config.toml
num_hidden_layers = 9
hidden_size = 160
n_experts = 64
experts_per_token = 2
d_expert = 160
d_shared_expert = 0
hidden_act = "swiglu"
moe_layers = [0, 2, 4, 6, 8]
router_score = "softmax"
normalize_top_k = false
routed_scale = 8.09
balance_loss = 0.00388
balance_bias = false
init_std_router = 0.0286
lr_router = 0.00187
num_attention_heads = 2
num_key_value_heads = 1
head_dim = 64
vocab_size = 8192
norm = "rmsnorm"
norm_place = "pre"
norm_eps = 1e-05
positions = "rope"
rope_theta = 16000.0
rope_fraction = 1.0
qk_norm = false
attn_scale = 0.125
tie_word_embeddings = false
parallel_block = false
init = "uniform"
init_std_qkv = 0.0545
init_std_o = 0.0677
init_std_up = 0.078
init_std_down = 0.078
optimizer = "adam_hyperball"
learning_rate = 0.00554
beta1 = 0.9
weight_decay = 0.0
lr_head = 0.011
max_grad_norm = 2.0
warmup_steps = 297
schedule = "wsd"
decay_fraction = 1.0
decay_shape = "linear"
final_lr_fraction = 0.05
batch_tokens = 131072
max_seq_len = 768
doc_mask = true
train_tokens = 882200000
max_steps = 6731
dataset = "wikipedia_en"
Below are experts of layer 4 (counted from 0) of a mixture-of-experts language model. Rows are named router (the router's row for the expert), gate (a neuron's input weights, with its number), up (a neuron's input weights, with its number) and show model dimensions 0-159. Each number is 50 + 15 x the weight over its row's rms, rounded and kept within 0 to 99.
Before each expert's rows: "comes after" lists some tokens at least twice as common just before its tokens as in all text; "gets" lists some tokens that make up at least twice as much of what it gets as of all text. This comes from a sample of Wikipedia text that the model never trained on. Tokens count by the router's weight.

# expert 12
comes after: " U", " No", "0", "S", "2", "3"
gets: ".", ").", " .", ".,", "–", ".)"
router:30 52 22 49 59 54 37 47 46 51 44 45 80 47 69 40 40 29 49 25 34 55 50 75 23 38 52 70 61 43 61 69 24 18 64 62 39 71 55 39 53 74 57 62 35 60 52 38 46 30 36 69 17 65 31 30 63 55 65 55 60 41 63 50 73 60 94 23 38 44 31 67 43 62 42 50 31 70 39 74 63 50 69 70 53 63 62 39 45 58 44 63 67 33 44 71 42 79 62 36 62 53 49 49 62 57 72 30 68 55 53 73 52 43 24 58 59 45 66 57 72 55 34 55 35 62 62 38 38 68 61 55 45 44 60 56 62 45 20 48 29 59 29 53 55 43 34 78 34 58 63 33 66 35 41 36 76 57 72 39
gate0:47 31 59 59 23 41 56 57 46 46 86 39 47 53 40 49 54 66 53 63 31 30 58 15 52 83 23 12 65 47 42 51 78 73 69 80 39 57 75 18 78 43 44 39 68 36 48 61 36 33 45 41 67 48 72 26 68 41 34 43 67 55 41 51 43 43 43 67 56 44 62 28 56 36 30 52 37 56 50 62 66 63 37 52 46 54 28 88 47 61 30 45 56 51 32 47 52 40 49 47 38 75 65 70 38 30 15 69 49 63 64 42 52 48 33 32 63 29 60 57 68 71 68 46 23 68 62 63 49 49 54 32 68 45 42 56 44 47 51 59 36 45 52 43 42 86 51 30 65 43 51 39 61 59 37 42 55 38 64 60
up0:41 59 67 59 67 52 35 76 62 66 51 67 21 55 60 53 38 68 52 43 54 52 32 48 48 45 55 66 58 49 53 64 58 60 44 61 56 42 30 57 95 52 45 55 55 80 68 44 21 49 54 53 58 45 35 32 41 60 33 19 89 70 45 67 26 54 44 39 65 47 77 47 65 58 68 73 35 42 42 52 62 69 51 65 34 76 68 43 76 66 67 71 60 71 59 66 21 44 40 56 24 48 76 46 29 65 45 50 51 51 23 57 31 88 42 25 49 37 48 51 40 46 39 31 40 38 58 54 40 63 32 60 77 50 78 68 33 37 48 24 69 43 36 51 38 36 54 42 53 40 27 53 57 59 40 30 51 47 28 40

# expert 16
comes after: " N", " K", " L", " |", " W", " Z"
gets: " ", "z", "á", "ó", "ou", "é"
router:82 44 66 61 28 76 44 52 62 64 66 27 43 41 46 61 83 75 63 53 53 35 64 29 71 34 55 47 53 80 47 61 42 62 51 43 63 69 43 39 54 48 62 52 78 47 48 43 59 45 43 51 67 49 52 45 38 28 64 62 49 26 49 26 71 45 58 64 71 66 49 59 35 27 69 65 44 25 52 45 48 42 58 54 65 53 76 71 54 54 67 62 42 38 72 67 75 64 42 49 28 26 36 74 63 48 41 49 62 52 88 82 46 55 14 79 49 53 39 42 51 44 43 75 45 35 71 52 31 74 29 39 61 32 41 40 38 29 83 54 65 48 71 57 48 49 79 50 49 75 42 58 52 54 27 43 54 43 49 54
gate0:82 65 29 39 54 40 48 47 49 57 37 88 29 54 58 36 52 45 53 68 45 42 51 38 59 42 31 53 49 60 61 44 47 50 53 24 39 38 45 39 51 16 54 48 60 57 65 52 56 74 31 50 31 73 60 61 57 53 50 24 49 38 60 35 38 60 30 41 48 34 38 66 38 49 54 74 32 75 32 29 65 51 51 42 45 68 62 69 68 39 51 18 48 37 56 37 24 42 43 28 49 42 61 59 64 36 56 41 28 48 55 34 48 39 66 00 68 42 73 44 41 23 61 37 53 40 41 51 58 46 75 77 46 58 67 82 24 54 45 67 57 84 43 48 28 37 61 67 32 42 32 42 44 54 67 57 61 76 53 24
up0:51 50 54 27 63 32 57 29 34 37 33 41 34 61 57 51 59 50 40 56 49 50 46 37 74 52 59 48 33 33 70 49 79 59 43 36 57 79 43 43 70 06 42 64 71 57 68 39 48 58 22 38 42 43 38 65 48 56 13 51 38 42 48 54 61 39 61 76 29 34 47 81 63 37 79 68 28 77 51 72 57 56 35 61 45 60 72 58 43 54 55 76 56 76 52 53 29 12 64 39 47 51 31 61 48 49 76 38 46 49 51 56 36 47 20 43 86 43 36 38 49 46 53 52 49 42 63 57 49 58 74 46 82 65 55 48 42 52 53 37 39 48 60 56 25 90 59 41 57 58 30 18 54 38 50 50 77 48 51 48

# expert 38
comes after: " N", " J", " |", "z", "j", "v"
gets: " |", " ", "c", "el", "ic", "v"
router:43 28 47 35 51 48 79 70 42 58 49 44 23 56 60 41 53 49 59 84 66 40 52 22 49 45 42 58 57 46 37 30 54 72 73 41 64 85 20 36 69 62 63 51 86 33 42 42 66 54 55 60 35 27 25 50 48 61 69 37 54 35 31 32 49 28 47 56 46 49 27 64 44 75 75 61 42 65 47 34 43 45 53 47 84 53 66 84 46 66 64 67 48 68 59 54 51 62 22 68 42 61 22 44 71 52 47 60 31 49 63 37 34 65 23 56 47 65 43 19 61 48 64 66 50 52 57 67 34 60 47 51 50 64 66 35 18 66 67 46 73 56 74 57 50 54 74 33 56 45 54 31 53 45 50 55 54 16 44 38
gate0:54 49 48 42 57 65 58 21 66 24 66 42 29 68 41 70 54 40 47 45 59 65 55 49 50 46 46 65 78 40 46 22 37 64 56 41 42 70 45 64 65 41 41 54 51 73 30 48 45 53 36 61 22 59 26 58 48 25 41 55 99 69 54 58 67 46 54 37 54 27 26 70 44 45 60 51 42 50 50 52 56 36 63 21 66 64 73 68 53 62 48 53 33 50 43 64 52 67 48 59 36 38 62 46 29 41 32 68 31 68 37 61 84 56 35 57 47 70 45 49 45 61 63 13 74 55 50 51 66 60 58 38 70 08 46 45 43 59 52 44 33 61 74 54 78 78 63 32 68 37 75 58 51 68 62 55 74 61 64 58
up0:56 54 65 42 56 59 74 85 60 50 57 51 44 76 49 58 35 69 35 49 39 48 55 50 45 40 62 48 53 51 55 52 57 24 19 81 79 67 64 39 44 54 17 51 32 42 27 88 27 48 30 46 28 36 47 54 44 67 69 55 23 64 69 40 55 73 61 62 49 46 46 54 58 49 50 63 39 54 69 44 59 47 41 75 60 62 42 55 35 33 61 45 35 34 49 88 45 38 71 64 55 76 38 72 41 63 33 44 84 24 50 40 36 25 28 69 45 24 33 32 54 39 51 64 59 36 58 45 51 53 65 40 42 69 58 80 48 51 35 31 50 15 39 48 34 47 40 63 62 52 70 29 53 45 19 42 52 52 62 51

# expert 2
comes after: "\n", "==", "===", " ==", " ===", ")"
gets: "\n", " \"", "==", "===", " K", ")."
router:33 58 35 60 53 67 39 40 54 50 61 58 59 43 25 20 26 37 48 57 28 38 45 32 35 41 35 45 44 79 79 63 49 25 42 73 42 14 45 37 68 45 36 77 35 42 49 37 43 35 32 43 19 67 76 14 36 35 35 52 38 62 53 40 67 70 50 33 44 63 43 42 53 63 82 33 42 60 55 69 49 45 50 39 31 75 26 35 51 51 54 46 51 67 65 56 39 74 58 70 56 66 41 61 68 47 44 51 43 45 42 72 43 52 47 65 65 65 66 53 43 25 33 83 51 64 31 37 61 84 42 37 48 35 36 41 54 46 19 41 36 66 41 38 28 34 35 50 42 47 60 38 69 41 31 63 57 31 58 28
gate0:40 54 39 54 53 46 63 27 40 51 47 32 25 37 49 70 87 45 41 37 66 62 47 28 68 31 67 40 56 73 62 63 66 35 45 39 62 55 36 56 59 55 39 39 39 63 28 44 23 27 52 38 57 60 57 26 56 81 18 60 30 34 70 42 51 62 53 02 61 46 75 52 49 45 59 58 55 52 60 51 44 61 38 42 59 53 76 42 46 39 57 59 56 78 56 49 57 15 55 48 49 75 61 54 79 54 32 72 48 49 68 13 68 55 47 60 65 34 56 80 45 46 46 45 47 34 32 40 54 55 36 50 42 38 41 83 35 91 48 46 48 44 49 30 52 46 52 69 80 76 48 50 42 43 47 67 44 68 47 23
up0:48 41 63 71 27 64 56 39 60 63 20 59 52 66 42 67 33 61 56 39 77 44 53 83 66 53 37 45 30 47 41 44 37 48 32 67 64 72 30 54 41 52 49 73 53 82 70 60 44 57 71 50 35 66 58 68 79 31 57 55 53 64 49 73 64 38 64 41 53 47 64 54 58 59 50 46 39 58 37 59 41 64 29 46 56 63 60 41 63 55 67 49 36 63 27 48 65 26 37 61 50 65 14 49 51 44 79 47 65 60 43 37 59 58 51 72 58 58 33 61 78 61 39 32 51 32 66 43 83 70 48 63 48 18 58 64 67 42 48 90 28 20 60 53 49 38 41 48 19 49 43 52 11 49 27 65 54 29 38 67

# expert 50
comes after: " |", "–", ",", "5", ";", "3"
gets: " ", " |", " (", " p", "%", " w"
router:73 38 41 53 46 45 77 55 74 39 40 20 34 61 56 56 28 49 39 34 61 31 30 48 48 23 61 55 49 79 47 53 52 45 64 36 76 48 35 49 44 37 64 30 35 49 48 70 74 51 78 36 26 36 35 30 47 47 34 58 58 34 71 32 64 40 47 66 25 60 57 24 69 42 67 57 12 29 34 58 41 76 37 51 75 53 70 64 57 67 41 49 48 60 54 55 46 46 86 58 38 67 35 56 52 63 70 43 68 61 59 60 55 56 64 57 69 46 45 75 57 75 55 59 43 67 24 75 57 50 33 49 50 43 37 77 43 16 71 83 48 63 53 42 68 38 42 31 60 75 53 38 42 55 54 47 58 45 73 43
gate2:58 50 39 61 50 56 47 47 65 58 64 57 52 49 63 47 27 72 66 54 56 44 69 53 40 81 44 54 52 60 47 47 34 27 48 41 40 66 61 36 55 48 79 52 59 64 57 42 75 67 47 73 41 49 54 58 34 48 47 59 37 55 55 21 51 35 45 81 35 36 62 88 52 45 45 47 59 38 52 64 56 78 48 31 43 56 56 32 47 60 55 62 25 75 60 46 37 61 34 34 69 28 50 31 41 51 57 14 84 55 72 48 55 33 49 33 39 42 63 22 60 28 36 60 28 52 42 61 89 50 24 65 33 49 46 54 57 70 13 46 61 30 60 55 29 31 82 45 71 55 44 77 61 43 34 25 53 64 22 70
up2:17 67 67 57 36 22 46 47 40 44 38 27 47 57 60 53 63 63 62 65 48 60 47 43 38 51 61 51 47 52 52 30 47 50 45 81 44 41 68 55 56 52 48 66 48 29 62 61 50 79 80 52 66 95 51 63 64 40 25 39 59 40 56 48 60 61 36 44 82 31 71 49 40 34 47 54 50 38 49 62 46 37 61 14 58 38 55 42 67 33 42 45 43 32 57 26 39 53 48 63 59 33 29 60 84 29 61 42 56 54 75 51 49 46 37 13 39 58 28 41 48 56 67 66 41 59 36 60 60 13 32 56 53 78 27 45 30 54 56 58 46 58 68 66 63 48 59 28 60 50 40 85 47 94 72 46 60 67 56 47

# expert 52
comes after: "\n", ",", " well", " Preceded", " Succeeded", ")"
gets: " and", "-", " or", " &", " to", " by"
router:41 44 61 50 51 51 47 21 67 39 53 23 47 64 51 47 42 51 66 56 36 17 71 99 39 54 35 49 35 47 77 67 43 42 45 49 36 36 52 46 47 58 45 58 30 78 81 35 58 37 30 34 71 48 64 27 56 41 73 38 41 37 51 44 38 62 75 62 48 55 46 49 50 45 46 50 35 65 30 64 39 41 55 70 31 48 50 26 54 47 60 46 44 38 57 72 56 50 51 29 66 43 41 42 28 56 94 38 49 28 44 30 37 37 46 57 37 71 58 55 24 52 48 28 74 84 58 51 48 48 57 52 17 79 59 38 38 29 48 45 45 55 16 47 43 52 37 62 29 55 27 29 75 53 36 52 46 38 61 17
gate1:56 22 64 23 47 46 65 68 62 16 53 58 42 71 56 28 57 91 55 46 30 56 39 52 28 28 56 46 74 61 59 77 55 16 74 48 64 66 57 46 48 67 40 51 52 52 30 61 32 54 56 21 54 45 63 30 43 63 52 30 65 35 57 61 58 22 57 61 33 29 47 54 43 63 46 55 64 45 41 35 50 42 50 53 64 54 78 43 44 71 61 93 41 58 70 43 26 38 34 65 51 64 33 43 31 41 62 51 67 61 46 40 49 50 29 62 54 63 52 43 44 54 42 64 57 24 65 76 30 49 49 70 40 60 11 66 66 44 50 54 66 72 42 33 58 58 62 61 28 48 52 72 66 63 32 55 50 68 67 78
up1:64 15 72 56 40 62 58 55 37 51 46 60 64 69 60 77 52 31 38 53 43 60 61 47 54 69 32 66 65 59 47 37 58 45 48 52 60 40 51 35 29 61 45 49 50 63 48 52 31 45 47 43 47 47 50 72 11 56 54 40 59 61 45 09 48 50 21 54 56 67 55 59 36 35 64 72 76 59 34 61 40 38 38 21 45 57 48 90 56 39 80 53 39 59 51 44 26 61 71 51 39 56 37 55 76 43 60 77 40 59 48 31 71 32 47 73 91 59 57 21 44 32 66 48 45 50 56 56 36 45 16 77 37 55 62 63 45 55 75 41 51 49 39 51 54 51 70 70 44 30 30 70 48 46 48 74 85 51 69 64

# expert 29
comes after: " R", " A", " P", "R", "1", "A"
gets: " |", " P", "F", ";", " F", " N"
router:60 37 80 70 65 43 45 54 47 70 28 33 40 50 31 44 42 63 55 75 21 50 36 28 45 54 35 49 60 67 52 48 34 50 73 41 56 45 44 38 35 68 58 15 58 57 54 19 68 29 75 56 51 56 54 51 43 23 51 44 44 42 26 43 39 65 58 49 60 49 76 49 37 36 53 57 64 26 52 49 44 49 49 67 58 68 65 76 29 08 40 45 40 67 58 42 52 66 42 28 53 75 69 73 66 45 67 51 64 46 85 77 38 81 56 32 45 51 43 42 53 78 72 62 50 43 44 43 46 44 30 57 63 09 76 28 47 31 86 41 42 61 68 55 58 47 54 50 48 40 45 34 65 36 55 47 67 46 36 45
gate0:35 50 58 60 73 51 23 33 49 51 56 52 41 81 53 21 47 29 40 75 58 28 52 59 52 62 56 77 59 68 43 78 90 66 27 44 76 51 47 31 29 54 75 40 60 42 59 35 38 42 00 65 48 59 35 51 49 56 64 43 54 55 61 53 64 44 33 48 49 68 41 70 47 51 27 36 33 22 54 45 53 39 52 52 37 43 69 55 32 46 35 43 69 49 36 18 45 26 46 71 46 48 71 62 21 48 36 56 34 59 54 24 52 48 23 35 34 66 68 57 48 41 41 44 49 45 45 44 35 36 24 49 49 53 24 72 55 41 59 54 69 11 62 56 52 48 58 46 50 29 64 30 47 55 70 50 35 43 63 54
up0:44 50 48 59 71 23 64 40 61 48 61 44 88 50 67 54 38 47 37 48 59 52 65 47 54 24 39 82 49 35 38 38 38 49 55 81 49 51 48 65 49 38 56 42 42 51 61 41 65 57 68 37 42 14 50 25 41 47 35 30 32 68 38 44 33 32 26 33 66 31 24 61 37 52 60 47 65 41 37 86 45 66 77 52 47 40 45 73 61 68 63 33 60 54 47 71 22 54 62 57 26 45 43 34 50 35 29 52 37 55 53 28 48 55 57 75 51 40 31 35 53 46 28 40 65 16 55 72 74 34 47 37 36 51 50 54 34 59 40 50 20 45 81 70 38 31 33 33 35 76 50 67 29 50 36 73 38 44 70 43

# expert 20
comes after: " ", " the", ":", " a", " and", " are"
gets: " ", " b", " sp", " r", " st", " rest"
router:48 48 40 67 57 79 50 59 77 62 61 48 52 61 60 38 49 49 59 61 43 54 47 32 68 42 52 40 46 67 16 58 43 42 53 47 44 82 49 63 71 52 40 55 35 46 65 60 36 44 69 25 53 37 41 45 54 60 45 50 41 81 55 44 47 65 60 34 24 45 59 19 73 66 49 42 47 28 65 63 54 66 53 52 48 60 56 30 54 56 42 71 24 38 40 28 49 64 70 26 39 15 59 42 57 77 45 44 27 83 53 46 44 60 19 51 54 50 74 75 43 60 69 67 43 23 81 62 76 48 54 50 68 26 47 65 45 31 38 03 47 42 40 42 27 64 71 53 38 49 49 70 39 73 47 42 41 81 57 64
gate0:49 56 56 56 69 55 44 68 44 75 68 18 18 34 60 47 56 61 52 48 24 45 58 45 35 33 62 58 54 56 38 53 25 70 53 68 60 31 52 42 34 49 57 45 47 47 63 41 84 74 42 66 55 47 41 63 42 42 63 82 62 31 60 43 49 67 46 83 50 38 69 26 32 78 55 50 52 51 56 33 68 36 62 32 80 26 62 38 40 47 41 53 49 47 60 40 48 49 28 63 47 44 35 50 19 41 54 38 50 33 77 39 50 42 43 95 26 63 54 41 66 59 41 79 35 40 36 53 11 66 37 63 62 48 51 51 50 26 42 40 75 15 80 41 56 52 49 62 78 47 54 33 51 60 39 50 65 50 44 34
up0:63 57 48 73 47 72 41 76 54 22 17 29 49 62 60 51 32 62 53 38 59 73 38 86 53 46 72 61 47 51 52 34 69 58 42 57 38 44 73 43 61 48 34 72 37 41 55 38 64 49 53 68 42 68 39 47 36 58 52 44 50 38 68 66 64 57 36 51 21 44 51 58 62 64 43 41 49 53 48 88 39 44 26 45 39 27 53 69 58 83 53 65 58 49 37 80 40 48 72 61 39 27 29 41 46 51 51 54 18 79 44 56 43 63 56 67 61 62 68 40 42 84 60 66 52 17 50 30 58 23 65 44 50 39 60 59 39 64 56 36 45 56 64 22 49 19 50 24 28 33 55 61 40 51 49 74 71 25 40 46

# expert 43
comes after: "9", "0", " E", "8", " Car", " O"
gets: "9", "1", "0", "8", "7", "ib"
router:70 49 53 47 43 37 51 59 60 33 66 54 46 57 69 42 62 52 60 39 49 60 65 02 57 60 31 53 36 33 37 42 30 48 49 66 49 57 48 51 44 44 36 47 63 16 29 25 57 63 76 67 72 18 40 42 57 43 28 70 62 50 17 42 84 35 23 54 65 39 28 65 64 53 58 41 15 44 50 65 60 53 37 66 57 20 43 56 41 40 58 47 66 34 54 48 53 31 27 42 48 10 46 47 16 42 22 55 53 26 58 59 64 40 87 50 31 61 42 70 56 42 80 46 31 36 45 53 35 53 42 44 62 45 52 26 49 29 47 30 27 53 57 60 44 47 40 37 70 51 45 37 56 58 53 42 70 44 38 58
gate1:33 80 20 52 61 64 50 71 45 61 35 53 25 56 47 48 66 33 61 69 49 64 62 37 52 41 39 39 36 18 36 49 75 45 59 33 64 50 49 72 40 63 66 64 78 42 30 52 43 82 65 50 64 71 77 60 63 51 37 43 26 51 62 41 41 55 36 42 83 77 44 33 60 24 62 48 54 82 44 49 44 57 40 43 57 50 45 48 45 53 39 48 33 50 41 29 34 38 52 69 57 44 57 31 70 67 45 55 43 58 43 40 47 26 38 57 47 50 90 49 55 51 26 27 55 36 63 70 34 50 61 30 29 60 57 55 70 61 83 61 90 66 52 41 61 80 40 40 64 44 73 54 65 49 46 47 42 76 30 32
up1:75 69 42 86 36 16 46 17 68 65 68 42 45 17 58 30 53 66 20 40 58 40 48 69 48 49 61 28 39 56 53 47 63 58 68 75 50 59 26 34 72 67 53 58 41 33 60 36 57 22 66 25 48 58 58 45 31 56 64 53 32 51 55 64 87 34 58 44 48 50 43 54 80 38 35 57 24 49 57 33 45 50 63 50 68 60 46 38 35 58 61 51 45 49 35 67 67 42 20 42 41 33 30 39 54 45 69 81 34 54 38 36 71 43 74 50 43 31 39 60 62 17 54 56 73 64 54 32 48 26 28 59 68 56 47 60 52 64 37 49 23 61 50 69 45 44 55 67 58 76 35 52 62 49 47 55 38 30 42 39

# expert 60
comes after: ".", "\n", "==", " ==", ").", "\"."
gets: ".", "\n", ").", "\".", ".\"", " He"
router:41 37 57 23 66 84 46 59 27 45 68 63 64 64 66 38 65 67 67 53 51 53 80 55 55 32 42 57 43 53 56 74 64 52 45 72 46 40 75 58 33 53 48 50 55 37 53 41 48 62 59 44 27 58 53 57 65 51 58 69 87 51 68 72 58 32 51 40 76 43 51 46 68 62 76 28 72 62 67 38 55 53 63 59 26 65 55 40 82 80 71 70 36 61 34 63 53 64 78 46 46 46 50 34 25 64 52 36 25 55 25 47 52 50 68 67 79 33 73 85 72 55 49 79 66 55 35 54 61 58 57 72 40 33 54 67 56 53 42 66 46 50 53 49 34 27 48 47 36 37 73 47 50 52 69 69 25 40 30 59
gate1:49 38 75 45 32 35 54 65 61 28 30 44 43 22 57 58 22 68 73 38 67 41 18 53 37 53 53 57 47 65 39 59 77 45 70 56 44 30 56 52 59 42 60 43 62 40 36 33 74 50 66 67 50 55 46 44 51 60 25 72 57 32 64 37 35 30 52 47 60 76 32 40 45 55 31 47 44 50 81 42 17 55 26 66 77 38 26 42 30 34 60 63 50 58 68 70 57 47 43 38 16 49 46 75 44 51 47 62 51 75 60 91 66 47 59 52 46 61 56 46 53 26 76 21 49 59 69 27 51 59 48 41 49 36 73 25 58 58 58 41 36 28 59 49 47 86 31 52 58 61 43 59 48 57 49 62 48 38 79 60
up1:81 37 53 56 58 53 29 65 56 91 36 48 41 66 47 49 67 49 65 47 42 29 46 51 59 66 80 47 40 30 61 53 76 72 39 40 53 48 37 43 66 46 69 57 70 55 49 60 41 38 51 52 44 61 53 43 51 41 47 57 49 64 63 52 76 61 68 51 37 55 40 49 45 45 38 63 44 75 48 89 33 71 50 47 42 55 29 46 51 58 50 58 54 44 25 48 50 60 53 56 44 47 61 49 48 05 75 38 65 48 40 70 37 75 25 80 35 30 51 69 57 27 37 48 79 57 48 64 50 38 56 43 86 44 32 26 50 56 70 81 81 67 48 23 64 56 65 38 72 12 44 47 45 59 39 57 45 67 65 21

# expert 19
comes after: " H", " G", " R", " W", " B", " M"
gets: "s", "art", "k", "em", "ps", "p"
router:69 58 64 22 37 39 36 49 60 52 35 41 41 37 28 38 63 53 48 46 37 59 69 38 37 19 42 40 39 46 50 54 83 70 65 31 58 51 77 36 57 74 35 43 58 77 28 44 53 35 70 59 31 55 53 45 29 52 63 28 35 38 29 35 56 34 64 66 48 58 46 68 50 17 45 69 34 32 41 48 33 65 58 65 28 56 79 40 81 38 45 44 53 23 31 57 33 53 35 53 62 68 62 63 70 63 40 55 51 69 63 52 59 76 75 46 48 30 23 36 51 48 40 62 36 29 61 57 49 32 42 54 73 49 75 52 43 68 66 39 78 30 73 58 72 65 44 48 68 56 41 41 40 74 57 29 46 28 24 48
gate1:49 20 49 57 55 82 56 62 13 59 47 28 38 46 45 43 64 74 54 56 54 57 45 51 55 48 61 62 45 43 48 39 44 52 42 57 44 34 33 46 60 63 37 40 52 55 50 43 71 39 36 48 58 53 39 24 63 25 52 46 55 39 42 40 67 51 41 45 62 54 49 46 71 33 46 75 32 58 37 51 43 40 74 24 66 58 48 39 65 29 74 70 63 61 47 63 44 24 51 35 37 42 64 45 17 80 37 54 46 76 18 42 64 45 45 83 66 56 35 63 73 55 59 70 56 40 37 32 11 14 53 36 55 55 34 80 39 59 25 45 67 59 79 63 77 44 34 41 68 36 69 55 57 40 85 69 65 56 53 60
up1:45 42 39 55 24 57 42 38 61 74 53 70 52 64 29 72 48 40 44 32 22 20 50 48 62 48 66 84 52 31 81 60 56 67 58 49 40 33 61 72 41 23 48 47 59 51 33 36 58 68 73 31 54 76 47 78 46 56 49 46 56 25 56 36 51 39 52 48 43 54 51 30 46 37 53 45 34 66 81 32 57 64 38 78 58 57 57 31 45 46 51 66 64 77 56 59 43 29 44 33 73 59 73 36 54 64 22 52 40 60 76 37 35 36 67 70 48 68 79 46 47 43 50 70 66 70 37 25 56 59 50 43 66 41 45 27 60 58 68 41 52 56 71 74 57 65 47 63 62 65 50 42 54 69 59 57 32 62 28 93

# expert 27
comes after: " ", "2", " and", "'", "en", "er"
gets: ",", "0", " other", "2", "est", " Other"
router:50 45 58 51 51 49 47 77 50 41 43 80 43 46 41 61 47 22 49 28 28 27 61 61 38 27 28 50 41 69 69 57 49 35 48 52 55 47 54 52 48 48 40 67 48 73 45 45 62 69 23 51 41 28 64 44 52 26 43 24 54 68 52 65 57 31 46 42 41 52 72 82 38 57 39 54 44 60 41 63 40 24 47 43 24 30 39 67 45 26 46 52 73 39 61 35 44 61 63 57 72 55 69 43 70 70 52 27 26 33 36 77 65 50 33 42 44 45 72 37 26 19 31 40 19 80 38 46 51 59 55 50 30 59 45 52 35 45 46 41 37 40 47 50 47 37 55 99 40 32 33 19 36 25 42 34 40 40 60 67
gate0:46 43 66 39 42 35 37 58 45 55 65 48 53 48 20 58 35 55 38 66 69 69 53 36 60 34 24 56 35 35 61 32 64 70 59 55 34 36 68 64 38 55 57 65 49 56 41 52 62 69 53 49 72 52 48 49 63 43 25 46 97 89 37 28 52 70 29 39 66 35 24 61 54 63 45 10 71 39 72 56 83 65 52 42 29 41 47 49 54 24 28 51 36 64 51 43 63 64 46 39 38 55 49 51 51 60 52 43 43 61 46 60 20 64 72 47 41 57 27 71 66 49 38 44 45 61 91 49 48 25 42 68 42 48 62 64 49 43 55 59 43 32 86 64 35 72 45 67 57 46 81 43 29 78 36 49 48 55 55 43
up0:42 48 47 37 65 37 34 49 67 44 61 32 51 58 62 55 46 50 52 41 38 36 34 47 39 98 60 52 84 60 44 61 23 39 29 73 49 62 35 45 28 40 49 55 47 55 85 33 48 59 35 45 54 59 42 42 25 59 49 82 16 31 37 47 58 58 66 66 50 73 30 47 60 68 34 99 24 46 54 61 41 46 44 39 70 45 45 57 23 68 44 53 63 68 46 27 75 38 51 52 37 28 57 38 44 26 19 52 65 23 76 37 26 40 43 51 28 48 42 50 57 46 69 65 56 55 52 39 55 67 34 46 23 56 32 53 27 18 56 68 62 34 38 46 53 30 63 43 61 42 43 54 60 47 56 29 50 58 38 54

# expert 56
comes after: " T", " t", " M", " b", " m", " B"
gets: "it", "ut", "ad", "ip", "id", "ag"
router:23 30 64 28 27 49 61 48 55 61 50 27 39 65 30 67 58 55 57 66 71 76 57 34 55 45 76 86 28 46 17 51 54 48 55 45 50 73 69 51 53 53 61 46 62 36 42 52 65 56 69 45 79 74 81 44 46 45 58 61 53 40 53 53 43 58 48 45 67 51 41 33 57 59 20 45 67 34 32 38 51 45 43 64 50 63 81 37 71 55 64 59 40 71 47 46 79 69 43 45 58 72 31 43 66 45 51 50 27 64 39 63 61 40 23 41 23 57 39 40 49 66 60 49 23 24 64 55 32 33 35 56 51 51 37 67 75 73 34 62 73 25 76 45 44 56 47 09 63 71 46 51 56 65 40 56 31 40 48 66
gate0:42 51 64 68 37 53 57 47 66 72 68 33 61 52 58 75 72 55 66 43 62 58 45 62 64 54 55 55 65 26 51 73 55 37 44 61 55 71 27 53 53 48 40 43 33 33 44 23 24 61 41 70 43 41 55 79 45 51 38 60 27 59 47 63 53 57 53 75 60 53 51 53 53 56 44 38 32 41 54 69 23 58 84 39 41 58 43 15 46 35 36 46 64 43 51 36 51 66 64 48 53 30 44 41 66 54 22 50 52 63 48 72 66 39 51 45 75 52 57 43 32 66 38 40 57 71 59 63 35 36 39 41 57 46 92 61 26 38 99 50 41 36 54 35 61 62 36 30 72 32 43 65 34 65 83 44 47 55 36 07
up0:40 69 28 47 57 49 53 70 64 30 27 25 48 43 63 47 50 52 66 39 55 52 38 43 41 42 44 22 68 48 54 58 55 55 44 26 60 34 78 69 60 72 67 32 21 54 46 57 55 23 67 50 46 67 48 17 65 59 29 73 32 46 50 56 51 64 76 32 68 60 31 55 30 45 53 41 39 26 57 34 35 54 47 65 67 54 52 41 59 49 59 27 43 54 54 32 39 27 49 49 36 69 79 41 45 28 56 40 52 23 37 44 53 28 61 38 26 63 59 26 41 59 69 70 41 48 53 35 29 34 70 40 31 21 21 50 61 94 63 66 53 70 57 35 40 55 61 62 27 65 56 59 21 35 75 52 60 48 51 69